From a checkpoint of a small mixture-of-experts model trained on Wikipedia.
Training: a variant of Adam for the experts, 524M tokens.
Below are experts of layer 5 (counted from 0) of a mixture-of-experts language model. Rows are named router (the router's row for the expert), gate (a neuron's input weights, with its number), up (a neuron's input weights, with its number) and show model dimensions 0-255. Each number is 128 + 32 x the weight over its row's rms, rounded and kept within 0 to 255.
Before each expert's rows: "comes after" lists some tokens at least twice as common just before its tokens as in all text. This comes from a sample of Wikipedia text that the model never trained on. Tokens count by the router's weight.

# expert 13
comes after: "\n", " ", ".", ")", " ==", "=="
router [123 118 130 137 123 154 145  73 124 129 101 118 133 148 143 145  76 121 116 166 207 131  96 132 192 120 158  75 128 155 125  95 100 115 140 156 184 146 138 126  94  89 135 146 131 146  99  88 120  97  89  93 143 140  87 144 110 101 178 128  90  99 147  76 130  69 101 121 109 108 122 128 117 127 169 207  96 151 135 165 101 111 149  97  77 139  80 120 112  92 111 155 174 105 175 157  78 113  96 147 108  30 134  94 125 154 148 170 104 115 110 150 101  89 144 109  73 114 133 182 170 144 168 171 124 191 104 138 165 186  85 104 136 166 111  99  93 160  66 117 143  39 177 125 141 176  88 114  65 135  63 139 148 167 130 136 131 158 144 124 151 112 127 147 102 141 145 166 100 122 171 163 100 113 112  80 124 142  87 109 127 165 121  66 123 153  49 102 105 146 123 172 116 147 131 161 110  91 138 178 109 151 134 154 121 147  76 118  24 178 138 128 124  84 106 110 137 172 141 109 175 139 119 111  76 146  94 111 146  82 134 125 171 162 169 108  81 151 104 116 132  92 139 162 187 126  79 126 112 135 146 133 115 155  37 146]
gate6 [190 154 123 166 121 128 129 152  64 172  75  82 128 141 180 108 109 151 146 145 187  76  60 148 122 153  78  82 126 123  98 148  34 113 166 131 136 116 167 133 136 115  86 123 143 150 151  47 148 138 137 134 146 116 125 159 157 174  78  89 129  92 104 110 102 131 159 108  96  95  53 159 110  50  92  91 156 115 141 152 136 167 174 132  75 143  76 152 148 108 124  67 136 118  72 163 136 123 147 146 160 102 153 128 234 116 100 150 204 109 148 144 105  98 106  85 127  76 212 115 126  97 121 139 154 128  95  77 130 171 148 115 149 134 220 154  95 126 143 157 164  98 142 182 114  74  83  87 146 166 121 144 134 157 103 153 125  84  86 127 121 138 135 135  73 147 108 188 162  98 173  82 103  94 128 149 115  89 123 142 118 145 144 122 129 130 129 136  83 125  69 119  80 153  83 145 120 130 116  93 132 156 114 188 149 121 142 133  95 202  95  98 116 125 155 107 133 124 127 175 167 101 165 155 115 131 127  93 147 154  88  87 150  66 152 120 127 136 127  96 145 120  84 160 117 158 119 141 118 157 121 151 126 120  98 110]
up6 [190 126 147 134 151 141 131  41 131 163 144  93 168 171 149  94  81 128  83 145 111 149 127 168 116 110 109 112 143 207 107 133 119 124 167 138 131  56 103  99  66 145 109 140 138 128 137 155  55 107 152 121 142 154 148  93 143 104  54 121 125 152 158 102 117 111 102  70 106 115 116  97  92  71  97 124 116 122 132 126 169 152 164 108 154 104 152 150 111 195 136 119 153  86 126 115 112 164 192 120 151 109 139  76 180 159 123 127 142 149 102 135  92 138 138 126 150 126 139 111 110  70 110 145 144 139 127 162  84 114 133  73 195 130  88 145 128 120 140 153  95 109 125 127  70 123 157 144  92 134  99 145  73 137 150 165 178 113  51 120  72 122 104 185 147 187 108 165  97 126 156 118 112 167 109 139  44 134 137 119  94 151 114 107 176 116 182 130 142  69  77 154 171 155 131 133  68 118 147 170 126 210 147 165  94 143 149 172 103 123 104 133 102 139 165 137 152 156 107 113 133  72 111  85 129 138 113  53 126 169 144 101 116 159 105 219 141 124 170 132 104  99 112 124 230 102  91 120  92 137 161 176 133  88 153  97]
gate7 [100  96 171  83 130 141 138 131  64 116 115 100 169 123  54  84 150  84 186 142 106 124 181 163  62 123 121 133 142 136 125 165 179 144 144  75 139 141  79 133 130 157 152 103 224  95  91 102 139 105 134 160 102 142  83 128 121 140 117 142  69 153 164 147  90 147 102 195 107 137 144 165 141 189 148  70 159 108 126 175 144 171 144  88 131  77  91 101 104 182 210 177 152 146 117 165 110 113 116  94 128  78 118 134 128 128 163  98 104  70 145 129 152 106 119  76 131 113 145 156 137 127  90 114  85 130  95  99 128 113 119 156 166 180 113 112 120 159 170  86 125 110 108  88 180 135 161 146 180 113 142 110 158 109 157 152 122  65 118 162 135 116 144 125 139 103 136 153 182 112 154 127 127 114 120 168 109 109 115 122 133  97 123  42 148  44  35 126 115 156 136 144 151 111 119 162 100 147 168 183 144  68 114 119  85 106 125 102 156 121  69 115 139  98 206 111 158  83 111  89 145 141 182  84 129  92 135 122 140  93 176 136  95 128 115 104 126  80 118 160 140 176  74 167 126  96 117 173 119 114  82  92 132 100  98 105]
up7 [105 108 187 112 116 124 143  97 221 107 139 125 145 143 143 139  75 127 140  98 139 133 156 142 113 147 137 192 147 136 136 136 191  47  99  75 136 153 134  58 120 110 126 110 114  75 197 149 119 128 160 153  97 120 158 128 107 172 151 147  99 131  39  92  85 157 113 129 155 180 121 154 100 130 143 168 139 123 151 126 174 117 128 116 105 154 153  88 172 177 132 148 106 107 123 143 128 150 143 176 142 144 166 125 185  43 130 118 127 173 114  79 122 102 139 145  69  82 127 135 137 153  89 141 137 147  96 176 109 124 145  83 125 101 183 130 110  85 160 161 184 219 112 157 161 120 119 112 119 132 138 111 135 114 135 170 139 137 134 144  95 182 100 162 105 103 157 131  83  99 129 153 114 123 139 179 166 131 105 149 172 148 125 110  98 100 119 137  69 137 154 203 127 137 109 133 165 159 141 115  98  88 144 113 119 144  91 120  81 115  89 114  59 111 144 210 168 112 130 130 175  20 114 160 119 184 166 134 133 119  76 137  85  96 138 126  72 169 108 152 102 110 111 125 128 236 142 152  93 138 132 172 102 120 149 100]
gate8 [148 102  92 120 106 158 153 120 102 155 101 109 175 124 121  87 114 176 184 133 108 126 131 128 135 170 174 111  63  61 110  84 155 130 153  69 141 126 186 111 110  94 144 165 112 136  42 176 110  87 117  90 155 152  78  70  63 137 112 145 177 169  88 151 157 124 104 125 173 109  60 115 135 216 163 124 109  82  91 117 114 102 115  94 191 118 141 146 111 156 190 155 115  80  96 107 125 127 101 154 125  76 141 132 112 158 101  62 163 125 145 148 164 128  87 126 121 159  85 163 142 156 126 139 138  72  98 140  96 139  98 176 142 177 113 148 109  94  92 131 119 150 214 116 161  94 145 144 137 143 175 203 115  95 117 121  92  67 143 156 137  99  77 107 140 125 158 146  89 125 108 113  83 111 118 165 129 148 116 138  98 100 102 161 119 140 100 103 133 143 133 174  94 110 112  79 130 128 161 103 135  99 134 105 104 149 152 128 122 180 152  76 155 116 110 186 145 171 139 121 147 130 144  87 136 183 110  74  44  92 164 157 144 144 144  78 145 106 118 184 114 146 109 184  87 151  66 135 141 164 147 151 150 148 106  54]
up8 [131  89 129 130  93 158 168  45 148 166 114  58 113 117 111 115 135 179  82 136 172  87 146 181 186 169 137  60 139  84 172 116 146 131  80 110 147  82 127 129 118 123  94 166 126 137 148 173 149 103 119 148 129 136 109  67 143 151 113 125 162 144  79 137 186 176 134  95 138 119 113 135 107 132  94 152  95 123  60  67 168 134 153  97 125 111 147 128 172 194 124 132 157 165  83 166 140 136 163 102 209 122 117  87 122 130 171 160 126 117 148 215 167  93 117 125 121 148 116 147 126 149 121 115 126  49  99 122 153 141 151 118 126 200 114  89  96 106  88 120 120  65 137 100 131 146 159 125 111 140 153 142 114 129 140 162 123  92 108 118 145  96 116 172 127 175 184 160 109  76 110 168 116 105 142 174 167 150 113 144 118 153 174 117 142 158 139 148  19 137  89 199 133 152  83 119 109 127 176 113 158  96 131 124 162 126 104 130 115 181 129  82 127 144 113 142  94 149 137 135 124 159 146 151 138 132 119 138 139  87 179  83 175 145 166 129 112 201 159  97 131 125 145 114 136  40 136  99 126 168  33 135  79 152 140  80]
gate9 [160 148 103 134 129 109 148 156 179 158  81  89 171 124 130 154 166 121  60  80 124 172 112 168 103 124 173 133 163 117 156 147 126 155 106 176  67 138 183 137 137 155 104 166 136 140 114 136 199 174 105 117 100 178 119 159  85  89 103 104 137  57 125  66 139 175  73 151 158  72 146 190 139 132 132 121 135 170  96  93 103 202  61 144 152 166 117  83 114 116 132 116  77 164 202 103 136 153 128 126 145 103 161 166 153 147 131 166 107 101 126  90 149 142  79 168 134  70 130 135 132 142 115 135 162 114 153 126 127  89 105 156 153  90 128 121 184  79  93 145 139 107 122 102 139  69  33 101 180 126 121  66 136  94 112 151 112  95 116 138 118 149 130 175 120 132 120 141 182 152 108 118 166  99 118 154 132  89 112  95 173 151 124 139 136 107 123 109 129 134  92 151  97  82 120 132 119 130 142  80 129 173  84 115 147 110 214  89 114 169  82 217 173 163 141 156 178 147 127 130 129  89  99 103 100 143 147 124 112 152 150 105 101 118  96 170 184 113 112 134 157 126 166 198 161 137 143 153  87 123 156  93  62 152 172 162]
up9 [158 136 130 103 139  70 106 135 143 117 158 138 105 113 148 130  91 122 134  77  89  98 102 118  80  69 110 183 121 146 140 174 112 133 155 158 121 125  84 121 138 118 103 120 102  80 119  73 157 109 127 145 128 145 137 138 159 161 140  87  85 138 138 127 136 161 113 108 132 104 170 103 101 121 125 113  64 215 108 104 113 103  51 136 103 117 132 158 110 135  90 148  99 110  72 142 133 111 170 118 154 123 135 156 154 169  72 115 184 176 163 116 112  58  99 163 182 136 131 103 104 128 102 124 153  76  65 134 186  91  76 124 123 104 131 189 172 120 106 130 159 152 121  83 118 154  96 125 142 152 196 145 129 139  98 145 155 174 191 191 174  93 116 142 174 133 121 109  93  92  60 152 146 127  90  52 112 136 130  73 140 184 147 105 101 123 174 149 162 125 126 143 158 112  87 119 181 174 139 119 189 191 131 163 118 153 159 162 146  83 122 159  89 140 171 128 139 111 203 106 173  90  74 131  83 139 156  76  96 113 166 134 102 123  62 162 146 139 158 144 183  67 127 123 115 161 119 177 105 134 112  75 158 171 105 174]
gate10 [110 121 122 155 109 157 155 143 120 122 145  85  98 129  50  73  69 121 164 128 140 116 106 109  86 193 157  74 140 143  70 120 132 148 164 135  62 153 119 151 111 193 140 133 210 137 100 162 111  90 147 119 110  99  60  77 140  76 172 108 126 126 142 157 107  90 123 157 106  45 120 186 149 116  99  99 101 140 150 179  96 108 104 121 136 165 121 112 135 139 137 135 133 122 149 153 143 121 153 149 160  89 146 142 172 133 147 167 147 106 117 117 137 125 149 101 211 155 146 152 146 111 105 105 149 108 129 112  78 136 122 126 134 112 124 111 134 149 146  65 110 108  48  85 108  35 127 147 174  81 146 149 159 111 123 154  83 101 141 122  90 116 145 136 179  66 104 140  64 114 105 165 163 134 140  92 109 117 128 166 126 111 176  97  79  65 171 134 190 171  87 103 153 155  99 176 121 137 106 133 107 169 155 136 132 179 179 109  99 151 141 121 149  81 113 120  68  73 209 152  93 139 104  89  59 151 101  78 107  58 122 148 105 103  90 144 136 147 130 131  79 152 133 106 163 158 157 108 123 128 149 136 142 122 166  63]
up10 [143 183 104 110 136 100 137 134  93 149 153  99 144 206 132  66 106 140 100 150 146  93 112  95  91 147 224 102 121 102  25  52 133  44 111 113  82 160 100 119 117 137 154  99 133  76 145  62 138 108  71 147 117 102 108 133 135 115 119 114 148  67 165 110 138 139 114 137 136 116  74 164 146 126 147 137 132 101 153 147 173 119 145 124 101 156 122 127 146 115 127 155 151  94 128 113 118 139  85 209  94 106 144 109 173  70 107 184 144  91 179 187 128 115 138 166 144 160 188 166 132  81 158 105 120 176 132 181 136 150 197 134 119 134 117  82 128 119 114 158 169 142 154 157 118  81 148 160 124 131 115 135 132  94 106 168 114 146 107 140  57 115 172  87  84  99 118 174 121 113 153 152 116 153 174 181  98  99 142 130 134  68 165  88 171  56 120 130 122 139 155 150  88  85  78 131 112 167 111 109  82 111  83 138 115  90 146 150 112 126 149 114  91 102  79 135 156  97 117 181  98 100 174  98 141 116 195 119  49  96 101 134 148  79 117 100  73 157 123  82 115 146  99 100 137 117 123 125 141 147  98 114 128  72 152 116]
gate11 [130 105 192 118 125  74  88 173 143  82 128 121  69 114 129 127 107  98  27 133 171 130 147 105 161 118 141 116 136 122 214 130 160 122  84 189 171 132 137  74 104 128 113 128 153 159  73 157 122  61 110  60 143 145 149 131 110 139 186  87 103 109 148 147 102 116 122 156 149  88 126 124 108 129 102 136 173 138 137 106 151 145 131 152  69 145 127  94 191 114 213 163 114 120 148 147 161 138  99 135 162  51 129  96 147 119 107 140 162 102 139 124  99 108 113 173  78 179 119 189 133 149 201 146 103 126 121 121 122 162 143  94 130 144 117 125 114 137 155 171 159 123 140 175 176 107  93  92 157 171  35 121 170  47 135 101 103 107 105 126 125 119 132  97 107 100 165 144  98 110 124 148 119  83 131 135 139 139 175  99 139 122 121 137 165  73  76 162 142 108 133  70 124 114 168 176 121 152 103 165 129 171 149 180 159  89 134 158  92 128  97  74 172 160 106 162 112 139 127 200 128 104 167  96  67 147  86  45  65 171  98  96 122 129  80 152 136 154 157 125 107 143 148 141  97 144 126 119  96 177 139 134 118 124 162 144]
up11 [127 147 178 166 126 168 122  73 151 135 128 155 117 115 107  55 115 116  56  82 166 139 104 135 175  83 106 129  59 100  39 130 111 125 120  88  76 102 101 234 173 159 115 123 160 117 181 106 161  88 142 123 131 131 117 138 121 145 185 145 149 157 100  95 176  42 145 124 146 155 120 161 144 150 124 145 103 154  95 124 101 108 159 136 102 133 135 131 163 158  92 125 154 163 127 149 138  67  89 144 106 175 104 148  96 144  96 146 104 142 117 134 120  87 147 198 175 100 108 106 123 137 143 153 118 206 112 130 169 164 130 142  84  80 177  65 154 128 118 153 130 138 163 109 132 111 127 139  91 151 152 150 160 145 131 137 124 146 137 142 153 115 150 128  58 113 129 132  64 139 158 163  85 188 100 124  64  88 127 119 117 140  72  75 148 139 194 141 105 122 122  82 148 112  83 132  98 101 152 135 217 110 159 142 150 121 152  94 118 112 156 140 134 150 123 102 143 154 196  76 106  83 131 184 134  87  89 128 139 137 117 111 160 132 155 115  89 170 121 160 121 144 139 127  87  21 127 125  71  97 128 108  83 159 141 171]
gate12 [131 104 148 119 139 156  87 103  71 138 125  59 140  75  91 141 127 121 125 105 183 192 110 162  91 110 152 122 115  94 137 172 148 155 120 121  70 113 139 153 145 120 140 134 129 105 121 120  84  65  74 146  99  92 100 137 116 140 195 140 159  99 137 117 113 155 110 113 125 120 146 136 132 115 125 103 151 120  53  88 138 135 150  80 101 127 110 121 130 140 147 140 136 136 107 213 152 113  66 127 197  89 119 183 109 145 187 162 134  50 133 141 136 120 129 123 159 145 106 171 160 120 179 145 171  96 155 142 147 168 104 182 106 141  56 122 191 139 186 136 151 118 109 151 184 107  66 187  75 112  97  72 137  68 107 108 138 119 199 185 125 115 144 104 105 124 148  70 116 137 152 142  66 118  97 186 117 109  93 122 120  91 105 106 134 119 168 184 131 102 117 140  97 142 136  66  71 159 125 152 142  92 132 105 121 151 139  84 138  85 119 152 137 148  88  75 129  70  89 169  91 159 152 109 127  91 149 140  40 132 172 168 167 151  90  73 106 123 140 114 110 189  78 159 116  63 139 134  88 107 108 135 148 111 117 152]
up12 [167 146 151 167  96 223 135  86  36 180 160 136  88 169 130 133  92 195 104 127 123 102 112 114 129 106 175 131 137 156 143 192 144 131 168 144 113 162 162 132 125 161 103 101  78 141 111 175 172 104 109 138 140 118 139  70 153 140  76 113  86  96 172 123 150 138 121 152 145  91  85 156 115 142 132  61 131 141 144  77 104 134 120 103 132  95 136 162 102 174 123  61 122  94 127 117 131  84 118  96 149 145 112 158 116 135 120 168 149 126 199 145 133 186 137  63 151 146  96 155 113 126 112  99 190  72  87 139 138 166 122  82 102 133 118 131 114 152 110 102 128 142 175 129 135 110 127 122  97 126 191 129 202  65 125 134  75 115 122 123 129 135 128 172 115 201  92  73 203 115 108 113 123 109 131 192 106 127 139  83 146 125 151 215 156 177 152  65  50 175 126 142 133 142 167 148 160  98 172 122 106 152 127 114 109 131 126 122 124 135 139 156 103 133 155 149 134  50 146 106 143 134 155  91 202 119 176 139 136 168 129 101 105 109  77 142 186 133 113 117  96 134 139 130 172 113  71 161 176 102  81 117 132 165 127  96]
gate13 [111 135  91  90 161 140 108 224 115 112 141  98 217  97 182 114 181  56 134 149 165 130 115 149 134 100  79 134 170 146 104 178 119 129  40 142 129 177 125 116  96 113  90 129  84 124 146 121 164 111 114 122 129 150 173 138  81 157  88  81 105 117 144 112 133 102 122 117 184 168 112 141  95 137 193 136  96 139  80 133 129 125 129 120 111 122 135 126 129 138 131 147  79 128 211 148  76  98 170 118 130  99 166  43  94 123 139 157 142  94 120 117 118 129 142  84 158 117  93 146 141  94 132  87 122  94  64 151 109 138 149  91 111 157 136 139 161 101 166 138 140 139 134 154 180 130 100 106  66 131 120 169 177 157 101 121 144 157 148 105 109 133 115 139 168 109 147 155 173 181 170  79  77  94 131  93 146 170 133  76  92 109 171 132 107 115  83 106 138 134 204 163  53  79 145 122 159 107 168 203  95 143 122 106 120 116 160 113 110 176 153  92 139 156 130  98 118 145 117 158  79 161 169 104 166 159 145 141 110  95 111 203 207 111 146 137 135 190 124 121  97 141 149 104 102 143 166 117 160  75 141 151 114 160  58 140]
up13 [174 144 191 134 144  79 165 117 159 139  98 124 105  95 126 124 128 129 108 125 125 133 101  78  81 180 110 153 115  71  87 146 179 142 140 159 109 144 100 149 176  92 111 156 122 120 165 124 184 130 140  82 221 122 195 134 190 141  88 120 135 140 163 137 181 163 145 135 141 182 144 118 143 184 123 116 131 165 142 200 151 147 196  95 176 149  90 100 129 127 155 111 131 103 207 111 136 130 129 142 179 127 172 174  77 170  88  93  95 118 159 153 121 139 103 116 115 128 136 102 137  93 136  50 175  75 130  59 139 130 141 144 110 130  92 154 100  92 105  90  81 157 118 102 148 101 122 109 117  91 170  95 140 138  89 166 146 111 116 128 144 159 151 146 124 188 128 128 176  60 123 122 123 110  85 171 128 127 106 126 130 126 169 180 102 152 122 125 146  75 139 140  86  87 113 169 110 107 119 105  88 118 133  96 152 112 147 132  78 138 180  25 142 113 161  61 120 196 127 146 106 124 145 155 135 217  85 128 174 151 143 158 139 138 221 146 125 164 108 125 135 168 158 139 175 113 180 137 142  95 101 136  92 133 118 132]
gate14 [113 218 175 178 146 123 136 114 120 118 105 153 150 158 124 153 160 105 118 163 148 135 130 132 139  90 143 119 142  96 163  89  86 141 125 105  67 117 130 151 116 125 164 121 116  93 125  72 159  16 124 137 144  79 112 118 113 135 102 119 135 120 131 180 192 142 148 139  97 113  72 127 117 125 109  96 110  77  73 112 126 151 150 118 157 162 146 139 130 124 167 158 118 149 108 159  66  53 140 130 117 179 145 164 123 109 135 130 152 118 104 149 163 140  90  81 125  93  83 141 159  98 111 123 147  97 127  97 149 123 119 112 145 177  97 126 114 109 138  74  73  81 148 190 145 169 138 112 137 122  87 137  81 162 156  46  88  88 139 165 111  99 121 110  98 168 144 188 170 158 103 141  91 221 129 151 142 148 108 174 116 153 173 206 108 106 111 130  61  72 178 144 134  96 188 187  69 105  89 158 129 155 181 137 130 144 108 114 141 127  87 138 153 101 149 124  97 130 152 140 115 123 153 106  70 160 116  95  95  75 123  36 215 101 100 131 100 175 133 137  94 156  97 185 127  87 119 135 102 117 112 112 135 127 136 158]
up14 [185 132 128 164 139 145  72  97 147  84 104 137 142  85 177 155  96 137 105 116 156  80 145  76 141 104 139  64 143  82 118 150 123  95 122 198 132  82 148 207 159 121  80  92 130 119 165  86 127 115 112  89 116 154 149 133 107 110 176  88 166 147 113 161 152 146 146 152 111 131 142 118 159 101 145 104 106 162 101 127 117  72  87 149 104 117 124 135 155 149 142  75 133  78  66 170 119 172 136 122 150 106 141 140  70 135 158 139 106 145 127  90  98 109 152 168 140  74 113 152 143 140 191 121 101 143 129 169  84 156 145  50 133 112 136 155 147 159 150 165 150 114 184 152 154 126  49 108 121 181 115 114 144 158 134 125  90 191 149 121 147  71 159 153 124 122 124 101 110 203 165 118 140  78 130 153 129 137 140 101 154 162 167 104 123 200 131 104  75 133  69 155 108 124 149 161 154  91 152  81 104 178 125 185 143 123 129 149 141 125 100 163 142 165  93 152 104 157 130  95 109  90 112  99 111  92  78 103 160 216  77 125 104 134  91 135 163  94  49  89 119 102 141 130 141 163  55 110 123 194  88 152  63  97 140 175]
gate15 [118 116 150 112 124 125 114 117 132 171 122 155  98 109 145 141  85  93  92 106 157 126 112  87 153 117  93 144 177 100 129  99  95 150 139 113 137 108 146 151 148 113 127 148 150 170 106 132 160 165 129 128 113  95  70 188 124  81 158  77 135 140  84 159 187 143 113  90 122 130 159 135 163  83 191  63 111 157 139  86 103  93 132 125  77  48 161 175 130 117  95  79 185 158 151  92 165 141 151 211 158 136  93 144  83 176  70 104  82 111 116 100 118  93 140 133 127 116  98 151 132 179 127  90 135 187  86 153 193 125  73 104 115  63  64 159 191 166 128 139  89 162 110 154  94 134  60 142 117 163 182 141 122 102 139 156 183 151 165 129 146 120 121 163 143 145 111  85 107 154 140 131 154 138 141 166 156 125 133 162  96 140 165 122 149 188 112 119  90 144 132 142 143  94 194 142 159  98 127 107 115 131 150 154  67 129 122 157 154 139 108 122  97 156 117 148 142  83 143 168 156 139 160 181 110 160 168 142 178 124  58 150 131 181 133 153 103 141 148 177  33  57 151 134 178 197 156 125  96 159 123  85  89 150 113 115]
up15 [126 129 156 138 145 103 117 153 121 129  80 129 112 121 121 116 107  62 163 171 175  83 129 169  97 175 150 108 101 137 156 156 133 217 102 129 131 117 111 133 125 104 109 112 114  94  90  85 119 145 149 157 173 117 134 131 132 208 114  84  54  69 137 138 131 123 129 120 127 108  98  94 122 199 165 107 165 189 132 128  82 110  95 102 160 158 137 149 170 120 153 152  61 113 171 154 152 100  91 126  91 131 155 122 156 132 144 170 118 133 120  83 120 122 171 144 178 145 103 182 173 172 136  95 131 137 168 203  60 151 113 121 118 147  72 163 129 141 115 187 184 114 162 158 144 139 101  72 147 109  74 123 166  97 162 142  79 163 131 117 100 143  95  87 141  98  73 152 144 156 151 148 138 208 119 100 167 126 137  90 145 109 139 161 143  85 161 110 251 134 128 149 127  96 147 178  86 124  92 114 126 135 155  97 123 170 163  87 142 111 113 131 153 109 135 147  73 143 130 135 113 105  82 130 104 103 143 149 109 116  97 184 157 107  71 165  84 167  67  89 139 142 138 158  88 151 197 161 101 168 115  87 136 161 185 131]
gate16 [163 112 142 141 126  84 147 127 122  99 102 113 128 134 153 127 126 136 113 142 140 114  59 147 108 143  95  91 115  92 160 108 124  99 105 128 126 145  75 140 146  71 156 133 155 154 160 132  95 160  91 167  92  68 132 125 161 146 101 167 132 139 135 152  90  56 104 122 116 144 122 141 132  95 158 141  91 148 140 224 133  48 214 150  99  87  86  87 140 111 109 151 131  99 109 101 130  91 155 167 135  84 128 128  70  97 146  85  58 138  93 105 119 135 153 101 135 145 142 167 157 193 137  88 154 142 128 170  92 124 114 134 146 226  70  87 118  89  89 170 135 126 161 122 167 186 108  97 121  99 169 145 140  89 177 170 125  90 127 142  83 163 114 122 136 127 120 107 123 126 141 170 119  52 171 116 151 150  87 128 133 153  96 114 144 146 146  75  81 141 171 171 111 163 109 115 130 132 161 164 130 117  76 151  92 142  88 162 112 139 138 163 178 146 142 157 115 121 123  82 143 192 125 231 105 128 134 160 120 153  88  80 108  82 133  78 129 129 201 102  85  79 160 102 163 187  86 150 179 121  71 139 139 125  78 150]
up16 [142 121  69 152 165 197 131 165 115 134  82 129 106  81 127 114 161  93 182 126 128  81 148  96  89 146 133 132  98 145 149 128 117 147 115 101 142 145 144  76 133 131 156 112 101 163 100  24 107 103 209  96 167 125 119 170  94 173 136  66 126 177 150 140 103 130 171 161 143  92 221 170 126 115  64  93 104 132 137  78 129  79 100 164 151 145 116 106  85  99  73 105  79  93 121 159 130 162 143  79  98 132 135 121 114 135 108 196 199 124 109 129 144 151 165 193 141 107 173 130 126 151 149 111  90 170 166  76 130 150 166 138 120 160 123 122 155  76 188  83 111 145 135 141 105  70 196 115 117 152 142 135 115 113 134 103 133  93 131 116 135 191 102 136  70 162 157 172 144 143 105 103 113 212  88 124 110  76 131 151  92  59  61 127 117 122 127 103 191  93 100 151 113 132  98 188 120 140 143 123 168 149  72 143 115 123 162 109 153 158 148 161 157 157 144 113  92 119  67 168 106 155 135 169 123 159 104 140  98  96 104 144  84 143 154 144 129 129 155 115 126 113 148 117 107 135 147 161 126 112  83 146 117  88 196 113]
gate17 [141 114 165 159 106 149  95 161 171 140 145  89 172 121 151 165 110 170  99 119 111  99 109 111 170 116 136 144 162  78 130 142 138 118 138 150 130 144 118 163 146 132 110 133 151 145 103 143  88 183 160  62  99 127  85 176 103  92 106 126 149 118 119 118  49  89 102 116 196  85 182 136  97  94 149 104 105 203 139 163 136 144 121  88 135 110 154  95 137 194 116  69 156 155  72 129 195 127 159 115 152 143 133  87 120 139 125 107 132 133 138  52  60  97 191 148  96 142 126  95 140 102 122 169 132 161 101 124 152 155 102 129 146  91  98 144 139 105 179 121 145 134  87 121 139 161  90 122  99 115 121 148 141  92 112 162 143 177 132 144 233 178 114 176 172 149 118  96 106  95 111 155  79 184 148 132 125  91 104 111  79 152 142 151  86 140 163 100 102 124 183 213 131 116 165  77 148 128  77 134 102 147  73  55 153 195  97 101 115  87 126 116  95 150  69 125 151 116 152 158 161 139 111 154 135 105 131 156 132 112 118 172 100 131 147 101 129 100 150 128  48  93 163 133 147 104 116  54 171 168 167 205 141 111 138 127]
up17 [102 165  85 162 170 126 145 179 163 166 122 188 102 145 146  87 135 132 128  93 147 121 103 153 155 140 125  96 130 123  87 114 125 126  60 108  88 147 128 119 116 115 136 121  62 132 149 165  92 157 122 180 108 103 155 115 174  97  84 112 190 152 129  91 139 127 107 149  82 152 111 129 108 128 147  91 100 125 104 109  73 116 114  96 112 116 131 183  94 122 215 117 114 151 100 136 115 161  78 132 124  87  90 126 102 149 158 165 163 122 124 165  60 171  63 124 145  86  78 111 154 150 169 142 134 179 143 109 134 117  88 178 101 102  90 116 182 144  53 160 166  97 143 161 139 151  90 118 130 141 120 167 128 149 137 160 120 149 186 138 163 125 118  55 137 155  99 148 100 130 127 113 151 128 167 138  82  93 175  98 162 104 128 158 146 155 136 103  97 101 155  82 132 164 113 128  83  88 167 183 103 101 189 154 153  98 120 124 132 105 157  73 159 125 133  80 147 166  99 125 136 181 191  97 118 145  80 149 139 176 161 126 182 136 140  88 237  79 115 142  68 118 107 169 116  71 101  91 194  58  73 103 110 142 152 128]
gate18 [137 137 144  83 123 110 177 128 138 138 117 107 119 118 146  93  52 101  99 104 142 148 141 117 156 187 105 112  89 142 153 150 164 111 100 132 106 101  95 178  38 141 116 162 166 112 106 135 104 103 101 132 129 130 156 136 129  63 148 172 157 120 120 173  99 120 123 106 118 200 123 155 127 109 117 159 143 118 144 157 150  77 175 101 134  97 171 108 133  89 135 166 112 171 208 121 152 106  56 140 107 132  88 151  64 157 165 141 123 105 128 102 114 105 148 156 131 112 152 131 101 112 140 117 156 193 107 151  34 160 143 103  88  93 105 103 117  77 121 112 131  95  59 190  77 116 100 141  87 142 119 138 126 112  75  92 173 141  70  81 171 116 150 122 104  83 132 139 143  58 137 158 113 128 142 129 166 133 161 112 149 131 118 158 106 152  61  87 116 157 148 118  69  77 151 106 115 131 142 255  42 164 134 122 141 119 102 133  84 101 124 104  86 149 150 107  99  70 162 155 118 141 127 145 141  72 132 111 125 141 104  85 134  91 156  78 116 146 119  98 138 119 161 144 179 120 170 100 157 137 152 177  98 162 135 200]
up18 [122 166 165 142 108 173 105 126 134 163 177 137 182 115 140  87 184 124 129 149 116  64 171  93 135 131 105 175 135 125 126 150 159 145 160 118 136 142 113  64 111 133 112 168 163 119 139 132  77 130  88 119 103 213 133 109 105  74  66 113 140 189 152  97 130  85 123 133 122 154 118 169 140  49 149 141  81 130 216 189 179 111 173 134  82 159 108 104 135 212  95  78 142 150 110 113 161 147 145 125 102 127 143 134 205 133 172 172 136 181 143 113 101  77 113  61 148 158 135  94 146  74 135 144 111 191 114 103 142 122 151  93 139  93  82  99 140 104 113 144 125 120 105 127 121 109 144  87  98 111  91 156 127 135 124  82 174 106 129  73 181 190 138 141 142  99 129 170 123 127 180 132  54 119 131  94 104 133 150 175 109 140 116 107 133 159  85 110  98 116 138 116 107 161 185 132 147 109 128 152 123 110 139 164 140 115 141 174  60 117  84 166  76 156 112  87  98 179 135 165 156 144 123 156 149 185 206 143 174  70 128 147  53 166 182  97 159 137 154 107 151 164 105 141 131 133 171 134 158 130 150 110 129 100 114 129]